config = dict(
    d_model=256,
    n_experts=4,
    experts_per_token=1,
    d_shared_expert=0,
    balance_loss=0.0165,
    balance_bias=False,
    lr_router=0.00122,
)
Below are experts of layer 3 (counted from 0) of a mixture-of-experts language model. Rows are named router (the router's row for the expert), up (a neuron's input weights, with its number), down (a neuron's output weights, with its number) and show model dimensions 0-255. Each number is 50 + 10 x the weight over its row's rms, rounded and kept within 0 to 99.
Before each expert's rows: "gets" lists some tokens that make up at least twice as much of what it gets as of all text. This comes from a sample of Wikipedia text that the model never trained on. Tokens count by the router's weight.

# expert 2
gets: " |", ".", ",", ")", ";", "s,"
router:50 51 41 51 38 44 32 44 60 49 66 59 48 51 38 48 46 37 50 58 68 36 28 49 43 54 60 54 50 68 53 62 48 53 49 44 43 53 54 44 50 56 41 64 56 47 25 43 50 78 52 36 42 54 46 47 45 50 45 43 27 52 47 38 74 66 43 57 45 32 54 47 57 33 55 47 60 62 44 60 52 59 50 49 61 57 32 60 51 54 55 56 66 50 53 38 73 59 59 62 59 51 49 48 47 48 55 40 57 42 51 46 56 51 56 50 62 46 43 62 54 55 42 49 38 39 40 65 55 48 66 19 52 45 58 55 59 44 49 45 29 66 24 40 55 51 54 60 56 56 56 45 48 50 38 61 58 52 70 48 61 40 43 51 39 41 30 33 50 47 73 45 20 47 62 46 47 43 59 53 56 54 55 52 57 57 37 60 62 56 72 56 36 37 45 57 42 42 67 44 77 54 40 53 41 54 57 40 42 65 47 38 55 58 47 49 41 54 49 67 62 48 50 34 48 48 53 60 53 63 42 34 43 42 58 45 55 47 38 54 35 34 52 59 46 58 54 54 47 51 44 52 51 54 26 38
up2:57 35 38 51 29 55 51 31 56 53 43 42 60 51 64 59 52 37 47 54 29 47 39 60 42 59 47 39 59 35 54 63 58 50 44 52 39 40 74 36 72 45 49 65 46 43 35 47 45 64 51 46 45 69 44 38 54 39 49 53 56 27 50 58 50 53 40 50 45 50 38 57 57 51 54 46 52 57 65 42 68 55 61 36 59 67 64 61 50 53 47 59 45 59 65 36 49 52 39 58 41 46 46 63 39 57 54 47 61 54 30 41 46 44 35 33 61 55 43 60 39 34 59 62 45 24 46 49 45 53 35 41 64 58 57 35 52 69 59 41 55 46 56 40 56 72 52 51 34 33 56 68 41 42 38 42 58 53 67 55 57 34 61 63 42 50 41 56 36 54 55 49 57 49 51 47 60 36 49 49 38 65 39 29 47 57 47 53 40 53 50 56 50 62 46 62 60 49 44 32 60 63 37 51 57 65 45 59 42 34 42 38 54 39 38 49 45 45 35 51 62 58 55 40 72 58 72 52 53 66 55 67 47 55 55 58 53 37 53 45 52 44 60 64 61 49 62 44 54 57 50 47 53 49 34 50
down2:35 56 53 62 47 55 60 42 57 48 37 64 56 49 47 48 47 66 51 42 51 65 61 44 48 46 44 58 45 55 50 48 43 35 55 31 47 65 42 64 49 39 49 54 35 61 44 48 34 49 44 50 46 49 64 66 48 59 55 36 54 53 48 44 47 34 45 50 55 53 68 33 48 48 55 36 49 50 60 52 55 58 57 46 49 52 57 28 48 56 50 59 61 54 37 55 81 37 59 42 37 38 53 34 47 59 36 60 27 41 58 59 46 58 44 58 33 49 54 37 55 59 33 47 54 51 58 47 54 52 63 56 29 46 42 43 47 38 69 48 57 65 48 55 59 54 41 40 57 62 33 44 53 48 52 57 57 17 31 53 60 39 54 47 44 55 56 56 40 52 26 42 59 40 54 59 62 66 41 66 65 27 52 51 52 60 59 36 48 57 41 39 56 40 56 46 41 49 46 64 19 50 68 51 56 36 54 49 62 68 51 60 64 69 46 50 48 48 50 63 64 61 68 50 73 57 40 51 55 54 54 55 38 38 55 53 52 54 46 45 35 54 52 49 48 55 56 43 29 38 56 39 55 54 59 32
up3:64 62 58 52 48 31 60 57 48 39 58 54 48 48 47 55 53 49 44 61 44 48 42 63 54 69 61 57 47 36 50 60 50 65 60 59 39 50 61 48 42 56 46 33 53 38 51 57 48 46 60 33 52 31 49 60 59 43 51 52 61 59 47 36 48 37 37 36 57 62 38 61 41 55 56 63 34 63 22 38 55 52 53 52 43 53 47 48 53 66 52 30 42 31 59 45 48 45 44 66 34 61 54 41 32 59 42 57 60 50 46 52 42 50 44 49 57 72 51 48 57 55 55 40 49 44 55 49 59 29 46 50 59 57 62 58 37 56 43 45 55 69 62 45 56 45 40 68 53 52 73 64 43 59 63 59 49 31 55 52 52 32 55 53 39 53 49 52 42 55 45 43 46 58 32 50 80 43 43 44 52 43 38 34 30 48 33 43 44 34 42 62 60 35 41 55 57 51 51 52 61 31 42 37 60 46 58 42 56 59 62 63 50 33 29 48 43 54 67 58 42 45 54 58 68 44 51 70 27 40 53 43 39 41 53 53 38 66 54 48 50 39 59 53 33 36 42 61 54 60 56 63 50 53 43 59
down3:38 41 39 42 69 54 63 56 37 53 58 33 49 36 55 42 48 47 56 24 46 62 39 54 42 51 72 43 43 52 42 41 43 54 47 43 59 53 47 55 71 51 36 58 69 57 52 54 35 46 52 41 50 51 67 47 59 52 55 29 55 42 48 70 49 53 45 47 43 35 58 62 67 42 37 40 47 50 54 52 54 39 41 61 57 56 42 44 53 51 72 51 63 42 61 24 54 52 40 38 57 33 40 57 58 57 32 48 61 50 60 43 57 65 51 60 43 53 44 58 53 53 43 45 54 51 50 64 48 53 45 48 46 50 62 50 55 60 72 31 56 46 45 56 62 53 60 54 29 51 56 62 61 45 43 62 50 47 57 72 73 70 41 44 47 58 56 55 67 60 33 41 66 39 65 36 53 45 57 45 41 47 30 49 64 58 56 48 53 44 59 23 39 56 49 54 52 50 30 58 52 62 60 63 33 60 68 57 40 50 37 41 43 53 43 35 39 41 36 59 56 51 38 52 55 45 49 34 52 44 52 47 52 47 42 57 70 56 59 38 52 41 47 63 36 52 32 44 58 39 56 59 37 47 38 39
up4:53 33 46 52 56 41 34 49 52 58 35 41 45 58 55 61 48 38 26 36 63 60 61 40 57 46 47 60 45 58 50 47 68 37 51 48 54 47 63 47 85 45 47 43 47 41 41 33 59 72 58 44 32 31 57 50 42 41 53 47 40 51 67 47 56 51 47 49 63 35 30 41 78 50 43 42 43 46 45 54 39 61 59 46 71 53 45 50 42 41 42 50 54 45 57 47 67 52 46 44 49 41 43 66 57 53 56 55 39 51 73 56 51 39 52 63 60 43 43 56 46 65 51 49 33 58 51 62 56 31 72 42 51 35 55 66 50 44 50 54 47 49 65 54 37 54 37 56 51 62 51 41 50 39 53 52 64 59 37 41 59 54 72 53 43 34 54 45 55 68 37 44 48 55 36 34 41 50 62 58 45 52 39 76 39 45 33 43 56 71 59 44 33 55 52 58 50 51 43 37 51 43 49 25 72 42 42 58 58 60 68 48 57 47 48 39 50 35 51 52 48 51 62 36 60 59 46 54 32 55 48 52 60 36 54 51 53 43 48 45 45 45 36 60 58 51 57 52 60 51 42 48 53 53 63 37
down4:40 72 34 45 42 62 47 46 61 47 61 42 50 61 37 57 60 50 50 32 55 58 50 31 47 38 56 46 63 56 54 52 59 42 57 28 62 59 46 42 44 60 62 41 37 50 59 45 69 49 49 52 33 56 30 54 59 44 49 70 52 42 40 38 38 69 32 35 43 37 78 56 49 54 53 47 50 45 52 50 68 42 41 59 61 50 41 75 43 46 45 47 43 43 57 58 58 44 49 45 50 64 35 51 52 70 49 53 47 52 39 37 50 68 53 47 56 40 51 61 51 42 36 59 66 38 47 51 67 56 63 45 38 41 54 49 54 43 59 50 62 52 41 41 51 31 46 58 53 34 45 64 49 48 50 47 44 46 67 54 41 28 33 37 46 46 63 55 39 51 66 44 39 37 60 71 45 42 51 30 59 52 56 33 41 39 56 50 56 44 57 57 67 47 55 62 40 52 48 51 53 62 45 41 46 47 60 41 56 31 46 35 44 47 52 49 71 73 41 43 58 62 55 59 40 46 53 51 60 33 54 44 29 65 65 53 72 46 41 53 63 52 54 34 42 60 52 35 49 53 54 50 46 53 55 62
up5:36 55 53 51 57 40 31 39 59 54 48 48 71 78 41 55 33 36 46 60 42 40 58 42 65 40 51 32 46 57 43 43 35 48 41 64 36 58 55 53 60 38 56 47 47 55 54 46 51 51 61 36 59 42 50 58 62 62 46 40 50 41 45 57 52 48 35 33 58 22 44 44 44 49 59 48 56 63 32 46 47 48 57 54 52 49 43 38 59 67 60 66 50 40 47 45 32 68 36 46 54 68 46 42 61 43 50 49 42 55 44 48 42 65 50 57 58 60 46 53 41 62 57 55 50 51 44 37 44 43 53 45 32 52 51 78 59 58 52 37 33 48 40 61 60 36 29 50 50 49 60 54 38 36 46 47 60 66 46 54 48 47 55 43 36 44 57 56 61 51 33 27 38 55 37 59 60 46 51 54 58 39 61 38 70 64 63 40 58 64 42 71 47 49 52 61 37 46 55 37 46 39 59 54 56 29 33 60 39 48 67 49 40 71 44 44 31 54 56 48 53 61 35 52 48 51 52 49 65 49 63 45 42 60 59 54 53 53 50 55 42 50 56 62 46 35 35 72 50 46 60 42 40 48 36 38
down5:48 48 53 53 45 58 64 52 53 58 54 50 48 37 55 54 32 52 45 40 51 53 60 46 45 51 56 58 54 49 53 49 43 60 58 62 54 46 44 32 41 52 51 44 37 37 50 60 56 38 51 55 42 50 48 38 45 33 41 59 57 53 31 46 41 55 59 58 50 41 67 54 51 35 49 37 44 51 63 60 58 38 40 46 64 57 74 53 33 56 43 55 56 39 51 57 58 27 63 65 47 34 40 56 32 56 42 53 47 55 46 52 64 36 39 34 40 37 53 53 54 32 42 60 34 50 51 63 36 57 64 50 45 49 43 34 63 29 45 66 51 58 60 40 49 72 84 61 55 47 42 66 54 64 39 42 41 60 43 36 60 56 44 57 45 67 54 43 50 52 61 63 55 33 56 43 47 66 45 63 52 67 29 56 53 43 41 45 37 41 50 49 62 33 45 46 63 50 56 34 33 77 36 45 41 58 55 51 64 42 40 54 34 40 62 62 51 64 52 55 52 34 47 55 41 52 65 66 52 57 43 57 50 45 31 51 29 39 53 57 47 66 55 44 61 66 49 47 61 54 43 59 59 49 53 57
up6:44 50 48 32 48 56 39 67 54 53 60 48 43 50 49 55 61 52 73 73 52 70 38 45 53 47 55 70 37 53 52 45 58 42 50 48 55 52 44 59 44 55 53 35 56 37 49 59 39 80 48 50 56 58 35 45 55 26 46 56 59 71 66 45 47 53 44 52 48 46 33 49 58 58 35 43 38 53 45 35 55 58 44 43 48 66 58 51 64 56 53 50 56 57 43 54 37 52 62 46 36 59 59 59 54 62 34 36 39 50 63 62 50 47 49 68 46 34 43 53 52 37 63 55 42 51 61 48 43 46 43 53 38 55 58 48 38 51 57 57 42 76 50 53 47 42 45 46 49 56 46 45 48 40 40 54 51 53 56 43 66 45 24 35 57 49 49 36 56 52 71 37 39 71 59 53 62 36 53 61 46 50 51 64 43 66 52 55 48 45 58 50 50 64 42 62 61 41 45 50 54 60 56 40 52 66 45 43 57 47 43 56 30 57 55 46 62 72 41 45 61 69 37 61 31 41 35 54 58 60 34 51 21 45 55 52 42 46 41 41 35 57 50 61 44 80 62 39 48 46 57 38 35 48 53 43
down6:49 42 60 38 42 50 47 47 43 42 61 74 52 52 53 49 49 67 44 41 38 32 49 44 58 58 52 55 53 41 55 66 51 36 48 63 54 56 56 53 58 44 51 52 30 50 53 44 43 45 46 50 55 39 42 52 47 48 50 42 36 31 61 39 46 65 47 44 40 67 43 62 47 58 51 61 40 52 60 73 58 48 68 60 49 45 50 43 45 50 54 53 60 53 75 47 47 34 52 36 54 39 51 61 57 47 44 50 56 39 44 34 51 55 65 45 76 51 57 46 45 66 55 56 55 42 56 31 44 54 44 34 57 50 40 42 58 45 59 54 48 36 41 44 51 36 68 38 55 41 60 61 53 56 46 44 29 40 33 53 53 42 54 46 65 57 56 73 57 28 60 65 59 48 45 39 41 44 71 66 41 51 49 40 43 55 53 36 59 64 42 41 57 41 45 32 50 59 55 33 62 47 28 46 65 60 39 66 44 42 42 43 62 28 45 57 50 58 56 67 46 40 68 61 55 53 51 57 59 41 54 41 77 39 60 42 58 58 37 44 56 45 44 37 55 47 43 29 50 56 37 67 40 50 73 53
up7:56 36 56 46 40 55 44 57 58 49 51 51 37 48 33 70 61 36 48 50 72 45 30 63 48 52 59 56 41 50 52 60 67 78 55 53 39 47 36 43 56 42 59 53 52 37 25 61 45 64 44 59 58 41 32 38 43 49 63 39 58 34 23 55 43 45 61 62 39 57 49 69 60 46 45 47 59 45 39 45 48 40 56 54 37 53 56 57 71 43 43 38 57 67 49 44 36 56 68 42 48 41 54 57 65 37 47 65 50 46 53 41 49 54 44 34 68 50 53 51 51 41 35 65 37 63 55 56 58 37 49 45 56 53 81 49 46 48 60 56 43 45 54 48 56 45 60 54 59 55 63 59 52 49 48 62 56 69 45 48 51 60 53 53 41 60 52 45 47 51 75 46 43 39 40 53 49 41 75 35 55 44 56 50 38 48 31 42 41 69 50 41 38 43 39 63 42 39 48 49 42 62 50 49 52 37 89 53 58 50 47 48 56 39 47 61 57 49 46 58 52 62 43 43 54 41 40 68 41 52 48 53 49 33 41 49 38 52 33 67 52 46 45 59 55 56 53 52 48 50 44 61 44 48 55 64
down7:55 60 47 49 52 52 57 36 41 54 53 39 50 58 59 58 52 56 46 43 41 43 69 42 64 40 47 51 67 58 59 57 41 35 38 49 44 42 66 41 59 52 47 60 44 68 74 43 43 41 70 52 39 52 53 57 46 57 57 55 46 57 56 34 69 64 53 33 61 52 39 33 56 59 63 56 34 55 54 58 62 55 44 53 66 43 34 49 39 46 45 66 42 55 42 66 48 56 26 62 60 52 44 48 57 50 52 41 44 51 44 52 52 48 59 61 35 44 45 43 44 56 59 50 39 49 60 43 38 47 37 40 49 41 44 67 42 65 39 38 41 47 46 51 34 46 58 34 50 32 40 52 50 51 60 44 60 39 49 45 51 45 43 33 59 53 49 56 43 43 54 59 53 60 53 44 48 57 35 67 33 47 42 39 66 36 63 57 55 41 43 46 70 53 33 52 45 70 47 49 63 45 51 55 45 56 31 51 36 47 53 51 57 64 48 42 52 54 48 34 56 44 56 58 58 49 52 50 59 53 33 39 66 50 49 57 49 53 49 33 55 60 50 36 46 43 53 99 41 50 52 45 70 48 41 37
up8:48 39 56 57 39 53 48 32 44 38 46 54 64 71 46 51 50 39 35 52 45 49 61 62 38 56 39 36 33 54 59 62 25 50 60 59 51 56 33 61 45 35 52 68 53 55 40 55 49 48 45 51 53 60 66 45 62 34 62 47 53 62 57 36 56 49 49 50 50 53 49 65 54 50 52 38 41 63 62 55 50 45 58 62 49 27 40 53 39 55 60 44 48 64 49 56 57 52 49 41 64 34 49 46 43 61 41 56 44 42 48 54 44 41 56 47 45 66 50 69 58 59 56 59 66 45 32 37 56 52 49 61 70 59 56 48 57 44 53 55 55 81 44 59 43 45 48 70 47 64 32 47 32 41 53 40 60 68 56 54 57 35 52 46 52 58 49 44 46 64 55 53 68 53 61 46 44 39 40 50 47 48 54 45 37 42 47 56 61 50 48 66 51 49 52 53 42 37 35 45 62 38 40 42 46 46 54 64 38 47 44 74 37 52 43 60 35 48 48 46 64 42 72 59 41 43 52 51 71 42 45 48 55 36 41 26 43 45 70 54 44 32 46 44 42 82 36 47 56 61 47 65 43 37 47 53
down8:49 53 52 60 60 45 67 55 42 70 45 43 54 35 38 55 53 35 59 45 57 56 46 44 47 38 61 27 67 39 50 36 46 47 50 54 57 69 61 39 54 54 42 41 40 53 47 54 60 54 43 52 57 58 37 64 55 61 43 63 54 51 41 44 50 75 41 57 57 53 58 52 68 33 36 43 77 45 37 29 61 60 47 58 52 54 64 46 36 64 29 60 44 28 44 29 39 52 60 57 46 43 38 49 63 52 45 55 50 76 71 54 58 61 43 61 44 47 51 22 42 52 53 56 63 57 64 46 62 59 45 40 39 47 41 49 52 49 37 55 50 55 55 36 35 55 49 61 34 50 64 53 49 53 49 49 57 45 45 49 41 45 50 49 51 54 52 34 35 38 52 29 49 58 43 60 67 31 69 55 63 35 55 50 61 51 46 53 52 59 52 37 51 56 38 55 43 41 52 61 61 51 57 66 54 50 45 45 46 46 58 33 57 50 49 46 42 62 49 44 47 55 41 48 72 46 45 23 21 45 49 45 45 46 64 47 69 59 48 57 62 56 48 38 69 53 43 48 47 51 49 42 35 50 52 58
up9:44 49 44 52 71 66 44 39 59 39 45 46 41 54 59 75 55 53 51 62 53 40 78 51 53 64 58 33 51 62 53 52 44 43 50 57 44 52 67 60 36 56 43 46 58 32 27 54 37 56 60 37 49 39 53 50 38 58 42 61 46 56 55 55 50 46 46 49 59 49 42 51 52 42 51 41 49 45 60 70 47 42 54 60 45 36 54 28 48 41 55 43 70 40 36 45 44 69 45 64 51 60 52 44 29 53 62 46 65 44 57 47 35 35 61 39 60 42 14 62 57 56 40 37 52 33 33 48 30 36 53 37 35 46 49 46 45 31 41 45 36 56 36 39 43 59 51 41 51 66 51 37 54 44 46 50 56 57 60 63 39 48 52 71 41 49 50 40 54 47 59 50 51 43 47 57 46 48 59 42 51 44 66 59 43 41 53 50 41 49 51 52 58 48 48 43 60 45 60 58 70 47 50 57 55 38 61 58 29 49 65 52 48 45 58 37 40 49 20 57 46 53 50 52 46 49 48 45 56 73 60 55 59 50 36 80 47 34 58 41 48 42 41 55 41 53 49 62 41 36 52 38 42 44 47 51
down9:50 50 45 49 46 36 47 57 55 74 58 51 67 72 51 32 32 51 52 30 57 51 26 49 59 52 37 46 48 47 46 45 55 58 55 46 43 57 47 48 55 45 47 68 51 61 62 43 63 58 51 65 41 64 42 42 60 46 38 29 48 54 44 53 43 58 65 52 60 39 47 56 54 64 59 56 49 52 40 28 50 49 54 35 44 49 49 73 42 63 43 66 47 60 55 53 67 33 48 49 31 37 56 39 62 54 54 58 47 54 35 45 69 59 43 58 40 54 59 60 36 40 52 55 46 64 58 58 67 68 49 55 65 46 49 51 69 50 43 44 43 40 67 48 65 46 69 59 48 37 36 57 48 58 47 47 53 50 65 44 41 33 40 47 37 32 66 49 48 46 54 31 55 66 60 43 52 43 47 65 39 46 49 38 69 55 46 36 52 41 37 67 43 45 53 40 22 49 44 45 36 37 57 43 40 62 31 46 55 43 49 69 48 57 42 61 46 55 62 61 43 49 42 45 43 46 38 55 57 44 45 43 45 65 68 23 49 59 47 61 60 54 43 53 44 56 53 38 41 58 48 59 58 61 46 48
up10:52 38 50 51 55 42 60 43 54 40 48 81 45 68 40 43 30 37 49 39 59 40 50 33 44 55 39 46 37 68 54 47 62 47 50 47 52 47 52 40 65 60 42 59 46 45 49 52 66 39 65 57 55 48 51 51 57 44 46 76 54 61 58 44 48 47 33 43 41 50 47 52 56 29 46 37 47 51 51 35 42 67 57 58 52 57 46 55 42 68 58 52 57 59 35 36 55 48 53 48 68 53 65 34 58 32 40 60 55 41 43 54 46 58 37 57 50 54 51 51 56 68 41 47 47 47 35 45 64 58 44 20 63 47 59 53 59 56 57 44 52 51 60 39 51 65 44 59 54 65 68 58 48 54 53 38 68 51 58 43 45 40 60 46 36 50 59 57 50 52 55 66 60 78 34 49 45 36 62 45 56 58 56 38 60 60 54 52 55 46 60 37 46 44 45 43 41 43 29 66 52 39 71 34 44 33 41 58 43 43 56 53 55 45 23 44 49 61 49 62 61 52 52 31 63 51 41 42 59 61 58 59 42 65 61 35 47 47 40 50 39 39 35 37 47 39 58 49 48 48 64 41 37 49 33 48
down10:44 41 44 55 59 57 39 44 42 56 38 46 66 48 76 55 60 31 40 49 48 66 54 37 42 58 57 41 55 53 54 45 61 38 54 63 62 49 54 57 38 35 39 38 60 63 42 65 70 52 63 65 45 47 28 43 53 44 72 37 57 48 38 42 23 45 48 71 61 46 66 54 63 56 55 36 53 44 62 56 50 56 39 27 49 58 44 65 55 42 39 55 48 66 58 55 52 64 45 64 52 50 61 41 66 43 51 57 51 44 45 51 39 32 53 54 53 43 51 58 53 67 47 45 46 43 49 47 54 44 44 41 30 74 33 54 55 52 43 66 55 51 34 41 60 51 41 50 63 55 47 53 67 57 36 55 54 42 53 52 48 40 32 43 61 54 60 47 38 45 41 45 48 60 53 32 61 55 53 36 46 40 51 63 34 38 49 60 44 50 55 43 44 57 61 60 60 67 43 60 51 44 54 35 42 74 48 55 40 40 39 41 49 47 69 42 49 50 41 61 22 47 54 43 57 52 56 47 48 59 36 41 58 50 43 65 44 46 36 68 66 65 57 46 36 47 59 58 47 57 36 42 46 56 54 29
up11:44 60 46 51 53 45 41 31 44 42 55 54 34 50 36 45 38 55 55 57 55 53 53 56 32 38 46 80 48 42 42 70 52 36 36 34 58 45 48 54 60 53 48 77 66 51 52 42 49 72 57 54 37 38 56 62 57 43 60 51 36 62 44 28 50 54 53 53 54 50 50 51 59 63 66 58 49 44 43 36 62 49 65 49 58 53 43 46 41 45 55 63 47 44 62 48 55 41 50 57 27 56 43 33 45 61 36 53 44 36 27 53 59 52 50 75 58 53 34 48 72 46 49 56 38 53 45 59 55 63 62 49 49 58 48 46 57 36 55 18 43 60 75 49 49 55 67 60 59 59 60 40 47 25 42 40 51 58 47 63 39 47 57 44 45 41 50 48 39 61 62 49 38 58 63 50 55 42 42 62 49 44 49 31 42 55 55 62 51 44 48 54 60 37 49 48 57 37 73 49 50 42 57 55 47 49 60 50 36 50 44 45 56 67 44 42 57 46 34 38 65 57 59 33 58 51 38 44 50 56 43 59 48 44 59 61 48 56 57 35 72 65 50 47 51 41 37 46 32 34 46 63 52 53 55 48
down11:56 55 47 48 40 51 44 41 51 50 43 56 43 40 65 42 43 41 34 48 26 28 68 44 44 64 60 44 43 62 57 54 52 81 67 52 47 49 37 45 49 57 38 47 52 48 63 62 56 37 45 56 38 41 42 33 43 43 58 51 56 57 42 60 45 59 50 53 46 60 61 54 28 42 50 61 60 70 64 64 47 30 38 52 54 38 38 52 54 43 29 56 48 35 50 68 33 56 32 51 57 56 43 67 38 52 55 51 56 36 47 55 62 48 37 57 47 34 59 55 59 49 47 38 55 37 70 59 54 56 30 53 37 63 65 41 45 61 55 66 47 44 58 61 59 55 68 61 52 51 44 38 59 62 47 42 50 30 55 31 49 44 51 47 49 41 46 54 48 44 52 71 42 43 46 58 31 52 43 51 65 64 51 63 49 40 54 40 31 64 61 62 50 46 66 59 49 57 65 43 40 46 43 41 58 60 55 58 39 49 59 59 40 41 60 58 38 54 47 52 47 53 41 33 38 42 51 61 62 65 33 31 57 53 36 59 53 45 27 59 46 59 56 45 46 59 56 55 58 68 50 42 51 59 46 51
up12:25 43 67 58 62 60 57 39 54 52 71 58 56 67 64 51 58 61 45 52 58 69 44 56 47 54 64 47 54 34 56 36 50 45 51 43 69 37 46 45 51 65 43 48 47 38 58 48 54 55 46 36 51 33 33 57 44 51 52 57 35 22 51 47 43 57 43 46 61 51 51 60 66 44 46 38 52 71 40 47 54 51 55 47 54 45 58 49 40 47 45 60 44 50 73 54 52 48 40 59 50 50 66 55 36 50 49 70 43 69 65 49 53 59 58 59 55 54 41 44 54 52 43 50 60 39 37 50 44 50 49 52 53 46 46 51 51 50 47 65 22 35 37 61 59 42 50 40 34 43 34 54 40 33 63 39 46 51 49 46 63 40 68 44 21 27 37 37 45 41 54 45 57 50 48 35 46 42 59 38 38 56 50 56 38 64 36 57 52 64 49 50 33 50 59 58 57 41 52 32 64 34 36 55 45 44 59 60 50 58 36 27 60 40 44 44 59 48 69 51 41 45 55 50 57 52 38 72 40 56 56 65 59 42 54 70 60 45 52 62 56 50 48 47 39 53 43 45 33 58 38 43 62 61 42 40
down12:57 39 23 46 52 53 69 59 64 69 40 45 47 34 41 55 55 46 58 35 36 48 44 46 51 43 46 47 52 53 46 50 53 63 55 62 42 52 56 40 63 55 59 53 64 47 26 49 59 47 54 41 37 63 61 43 39 60 49 40 53 72 47 35 72 65 44 52 35 35 38 52 31 46 49 49 50 47 52 64 37 51 54 42 48 57 48 55 59 65 63 48 46 49 47 52 36 51 54 59 51 48 39 62 35 35 50 25 36 48 47 46 53 52 58 40 53 62 62 61 45 63 49 50 21 62 39 43 54 31 60 51 51 50 53 63 54 53 50 54 55 44 54 47 35 65 42 46 69 38 56 50 67 58 51 57 29 58 56 60 57 63 40 40 55 55 37 59 40 44 42 45 58 57 65 65 65 50 38 55 54 47 45 40 39 64 61 59 58 47 59 60 39 47 51 37 34 39 51 53 66 62 49 37 52 71 54 34 47 32 49 42 28 59 46 64 57 56 49 48 51 51 60 49 61 51 56 40 64 39 53 48 59 43 40 42 48 54 57 50 37 52 63 44 62 53 60 23 59 51 52 44 48 27 45 72
up13:49 29 48 60 54 46 41 54 48 51 50 63 50 36 50 36 47 42 51 47 67 58 45 68 43 33 32 58 57 49 57 40 61 70 41 45 60 84 74 43 45 50 39 48 43 37 59 57 51 29 52 57 46 51 52 66 47 57 61 51 46 40 57 65 53 40 56 54 51 49 58 56 76 56 42 67 54 46 64 48 38 51 41 71 51 61 30 53 52 64 56 50 54 49 34 59 66 32 55 55 48 36 50 64 55 39 42 53 52 54 54 52 32 48 47 60 56 64 49 51 60 49 49 57 56 48 39 61 30 56 54 55 67 28 55 64 56 45 43 58 60 33 56 53 32 44 53 61 51 49 46 38 39 53 43 54 47 47 53 43 29 60 64 23 50 55 48 61 45 48 55 45 46 45 47 50 46 54 53 56 47 42 56 50 53 54 33 53 52 53 57 57 69 43 56 44 53 46 49 42 51 55 42 37 59 57 34 37 42 46 43 43 47 65 54 42 29 42 67 46 55 60 45 52 47 59 53 30 32 46 39 48 48 53 48 73 46 54 55 70 53 41 48 38 67 56 64 40 56 77 47 48 35 52 27 50
down13:38 45 58 66 43 40 38 45 26 37 46 36 44 54 51 49 49 41 44 38 49 48 41 51 40 59 43 58 69 50 43 25 66 40 52 54 61 53 40 51 50 63 31 59 46 61 42 39 39 47 38 67 63 47 63 41 46 43 51 57 57 43 64 45 57 39 57 64 56 47 54 43 71 43 58 48 43 38 50 59 38 61 45 49 51 78 67 47 56 44 48 47 49 58 51 46 51 27 63 45 56 34 49 60 52 55 58 45 51 41 37 68 40 39 58 64 47 55 44 44 41 60 57 47 52 29 51 54 55 50 48 51 47 72 42 39 37 59 41 42 42 63 54 39 63 51 61 56 36 35 52 54 41 40 69 67 60 59 47 44 60 63 49 62 46 28 51 37 51 56 37 38 52 47 74 30 54 51 55 49 39 50 53 63 60 44 72 62 42 46 52 46 39 48 52 37 54 61 57 58 48 45 54 62 38 48 56 43 63 36 46 44 48 41 49 53 86 31 46 58 54 40 62 46 52 42 60 49 54 45 44 63 47 30 37 43 47 65 58 46 52 48 47 52 57 46 43 73 53 42 55 52 74 52 49 48
up14:53 31 46 58 58 40 41 63 53 65 48 45 56 63 41 50 62 32 36 49 37 40 42 53 53 48 35 64 62 53 59 61 39 39 57 41 44 59 61 49 62 44 41 34 35 44 44 62 59 60 46 56 59 71 60 54 58 29 35 56 50 47 59 79 55 32 31 51 37 53 40 30 46 46 51 60 61 50 63 57 31 40 48 53 52 46 46 51 65 56 57 49 60 35 46 27 50 49 49 63 34 64 45 37 58 56 71 54 36 45 52 31 49 51 37 52 65 57 55 58 66 49 30 47 62 38 41 42 53 54 53 42 71 52 39 35 39 62 43 55 47 57 41 50 42 40 53 48 54 48 49 41 38 44 39 52 44 48 61 44 54 43 52 49 40 61 58 50 57 41 46 56 67 50 60 47 54 30 40 55 45 46 63 50 52 56 51 58 48 54 31 29 50 66 48 60 50 56 61 65 44 58 66 65 47 61 54 60 44 39 54 53 59 41 41 41 35 42 58 45 49 37 35 65 38 42 53 56 52 56 55 56 64 51 57 73 49 57 53 61 40 64 52 18 37 45 59 63 57 58 55 51 43 51 39 46
down14:50 45 46 42 68 55 45 59 44 48 52 53 55 64 50 40 53 47 50 42 56 45 32 41 54 32 53 41 36 51 46 53 69 65 58 44 51 54 45 41 44 27 55 56 50 45 63 53 56 53 56 44 41 58 38 42 61 52 41 54 69 28 27 44 41 37 57 34 43 36 63 44 41 62 48 42 50 52 54 44 52 45 39 53 62 38 40 47 48 32 35 55 54 51 36 42 59 54 55 55 51 62 43 39 55 55 37 71 49 74 62 53 49 57 60 55 33 42 46 63 60 55 68 46 66 57 52 47 42 49 43 45 52 54 43 49 49 60 48 53 49 55 49 62 54 30 40 49 53 42 50 39 34 29 59 61 41 35 64 51 59 46 49 55 47 61 38 37 43 60 63 58 63 54 65 52 44 49 56 33 34 50 54 55 51 57 52 55 48 64 43 42 48 52 48 64 51 52 78 69 38 43 47 28 52 49 39 39 31 63 43 54 47 45 53 40 60 61 56 62 37 47 93 37 57 64 43 56 52 62 55 41 54 67 45 43 61 68 32 62 47 45 50 52 54 52 42 34 35 62 64 56 57 51 41 52